Experts of a small language model.
Size: 10 layers, width 320, vocabulary 8192.
Experts: 64 experts in each of 8 layers, 64 squared ReLU neurons an expert, 4 picks a token, a sigmoid router.
Training: a variant of SOAP for the experts, 313M tokens, 4348 steps.
Below are experts of layer 3 (counted from 0) of a mixture-of-experts language model. Rows are named router (the router's row for the expert), up (a neuron's input weights, with its number) and show model dimensions 0-79. Each number is 200 + 30 x the weight over its row's rms, rounded and kept within 0 to 999.
Before each expert's rows: a language model's description of what the expert responds to. This comes from a sample of Wikipedia text that the model never trained on.

# expert 51
Description: Capital letters and pieces of Chinese and other transliterated names, such as the x in Shanxi and Changxing, plus status in Conservation status.
router,180,208,235,194,241,157,225,201,195,233,216,201,193,190,194,188,210,176,187,277,162,213,187,192,218,250,202,204,218,169,248,183,218,191,169,244,167,155,218,191,177,202,196,214,209,223,215,171,196,254,134,212,218,215,184,204,226,187,205,192,147,165,205,210,219,179,216,274,187,148,222,136,217,247,201,183,180,248,186,215
up0,186,206,226,231,244,188,225,225,192,203,252,187,220,200,215,188,220,167,200,234,137,233,223,247,244,215,248,201,190,191,156,157,189,173,188,231,215,243,187,151,241,168,265,250,179,171,174,224,213,233,182,177,167,214,189,177,278,110,227,203,200,191,193,211,127,222,147,202,190,192,164,192,177,242,198,137,126,175,188,191

# expert 4
Description: Possessive 's and pronouns his, its, their, plus music nouns like album, single, song, in release and career contexts.
router,211,208,243,223,189,213,208,184,202,226,181,232,150,208,193,198,152,217,234,214,212,135,232,230,217,230,221,229,229,202,190,217,225,230,166,253,197,167,238,222,190,273,152,203,219,244,168,282,196,227,171,240,177,201,211,251,241,182,77,203,144,181,204,251,159,149,196,211,209,220,245,243,235,235,220,213,156,188,234,251
up0,275,205,253,203,226,169,246,228,222,212,155,138,179,163,246,152,242,260,244,186,208,187,227,214,210,211,166,227,248,215,203,204,217,208,193,191,218,246,243,206,213,169,139,154,219,216,201,174,139,252,165,214,191,229,198,200,256,207,227,216,217,211,163,193,207,182,201,225,188,217,223,157,264,226,166,217,213,153,210,183

# expert 35
Description: Word-start pieces and short words after the, of or and, such as en, dis, post, trans, relations, Career, record.
router,184,192,181,236,193,235,210,222,157,254,156,250,213,169,184,189,203,165,222,211,221,227,255,202,228,198,207,216,168,173,175,218,241,183,185,230,202,166,172,278,204,206,167,147,230,189,236,160,157,275,161,179,189,177,203,203,233,189,192,220,214,226,176,201,168,185,242,160,256,137,261,171,257,182,213,209,137,229,170,208
up0,216,129,184,230,155,190,155,224,253,229,179,221,168,272,211,178,147,248,234,180,170,220,232,191,148,212,158,184,184,232,236,260,203,209,225,199,175,177,183,233,183,156,185,238,246,162,230,223,179,206,225,213,164,158,246,174,202,166,214,194,211,190,233,173,185,161,244,229,245,202,193,137,261,225,220,217,152,234,161,219

# expert 45
Description: Wikipedia section heading markers and structural punctuation at line starts, such as == and ===, table pipes, opening parentheses, citation colons.
router,190,207,212,230,214,236,223,195,169,182,187,243,215,228,240,144,191,167,224,236,211,224,199,229,199,223,197,199,195,180,178,220,182,201,183,223,220,183,234,267,205,235,164,175,245,185,224,235,173,211,144,237,201,196,163,187,262,246,197,243,210,250,192,206,167,271,173,164,195,180,227,215,196,223,217,260,181,198,199,245
up0,188,181,206,193,281,194,222,217,157,146,172,202,198,162,242,193,165,214,157,193,151,216,196,234,192,189,211,243,171,221,205,210,207,159,186,231,200,225,192,156,195,256,221,159,191,188,242,279,220,226,244,191,217,196,191,160,211,178,233,164,240,157,199,192,192,205,200,156,213,221,213,222,199,209,202,250,150,215,179,211

# expert 42
Description: Middle stems of derived words before suffixes like -ize, -ical, -ate, e.g. mob-il-ize, emp-ir-ical, gradu-ate; also rel, adv, organ.
router,223,218,150,190,194,218,217,207,146,210,169,215,231,219,246,160,212,204,199,162,211,167,269,166,228,229,162,186,176,188,144,200,167,203,189,226,216,158,176,200,276,227,232,199,228,242,220,216,243,213,219,185,173,185,222,138,216,218,210,256,164,204,142,196,149,208,250,204,181,219,197,197,229,210,198,215,175,199,198,254
up0,197,176,211,205,192,197,204,159,108,186,224,237,239,218,212,165,196,158,165,145,199,205,240,200,239,200,209,241,231,242,204,197,224,189,186,245,193,216,195,156,206,230,220,205,175,202,205,172,213,201,189,234,258,202,205,200,218,203,192,157,120,207,197,148,169,157,188,193,201,196,215,209,140,187,172,187,244,214,213,241

# expert 26
Description: Later pieces finishing common words, such as ple-a, dec-e-ased, te-en-age, Oper-a, Soc-cer, often before commas or "of".
router,205,181,235,182,213,173,247,197,186,241,194,238,206,214,188,184,214,160,243,200,213,235,197,143,153,197,256,179,179,179,178,234,224,178,152,204,246,186,234,220,243,256,157,164,196,167,241,189,193,222,192,281,182,176,195,216,262,173,168,205,201,222,263,226,196,165,194,154,284,216,238,182,261,196,183,210,178,199,193,231
up0,213,207,211,228,165,187,206,154,214,213,197,208,184,158,157,180,152,162,209,172,196,155,200,127,230,184,223,117,228,216,248,128,181,256,214,222,203,212,203,216,144,229,167,170,228,185,183,180,166,208,180,194,215,193,211,197,208,250,179,300,189,168,166,186,193,221,222,157,194,173,238,213,243,239,181,217,185,134,180,219

# expert 60
Description: Name pieces after initial T (T-ari-q, T-akh-t), year prefixes like 19 in lists, sentence periods, commas in name lists.
router,200,229,188,211,209,276,205,219,178,233,95,209,234,163,190,197,204,193,184,184,266,212,164,188,222,253,172,212,127,179,206,188,169,178,212,227,261,205,228,241,227,242,188,217,254,201,215,224,184,234,170,237,196,202,128,197,218,210,200,225,173,228,230,241,238,212,189,201,244,213,192,193,244,183,239,207,157,174,191,275
up0,183,217,219,186,205,213,210,231,202,182,224,238,187,176,196,231,174,218,218,156,244,181,190,205,213,212,174,196,204,175,174,237,184,216,192,157,218,183,209,228,239,236,211,223,229,197,205,199,232,116,178,188,192,203,178,182,183,190,248,169,116,160,193,208,200,177,234,203,203,213,234,180,164,201,216,197,117,226,235,210

# expert 32
Description: Numerals in tables and scores, such as 0, 1, 4, plus line-initial dashes and pipe cells in infoboxes and statistics tables.
router,155,189,204,222,202,185,207,198,167,214,170,214,208,195,240,143,179,172,209,222,188,241,212,230,199,156,182,161,231,199,188,199,197,191,165,184,170,206,227,189,199,180,110,185,199,220,196,214,146,226,204,178,190,160,161,155,160,161,182,214,176,219,232,209,206,193,142,182,176,159,211,172,192,178,214,188,162,198,184,230
up0,231,275,176,202,230,245,254,232,219,198,231,137,160,195,166,161,180,188,214,200,233,204,195,184,260,231,139,217,244,184,180,205,196,222,210,270,168,230,154,177,234,190,171,198,193,278,187,144,175,177,211,187,213,158,149,175,203,178,250,225,227,219,183,174,188,225,210,216,197,204,240,188,187,218,194,192,195,213,170,192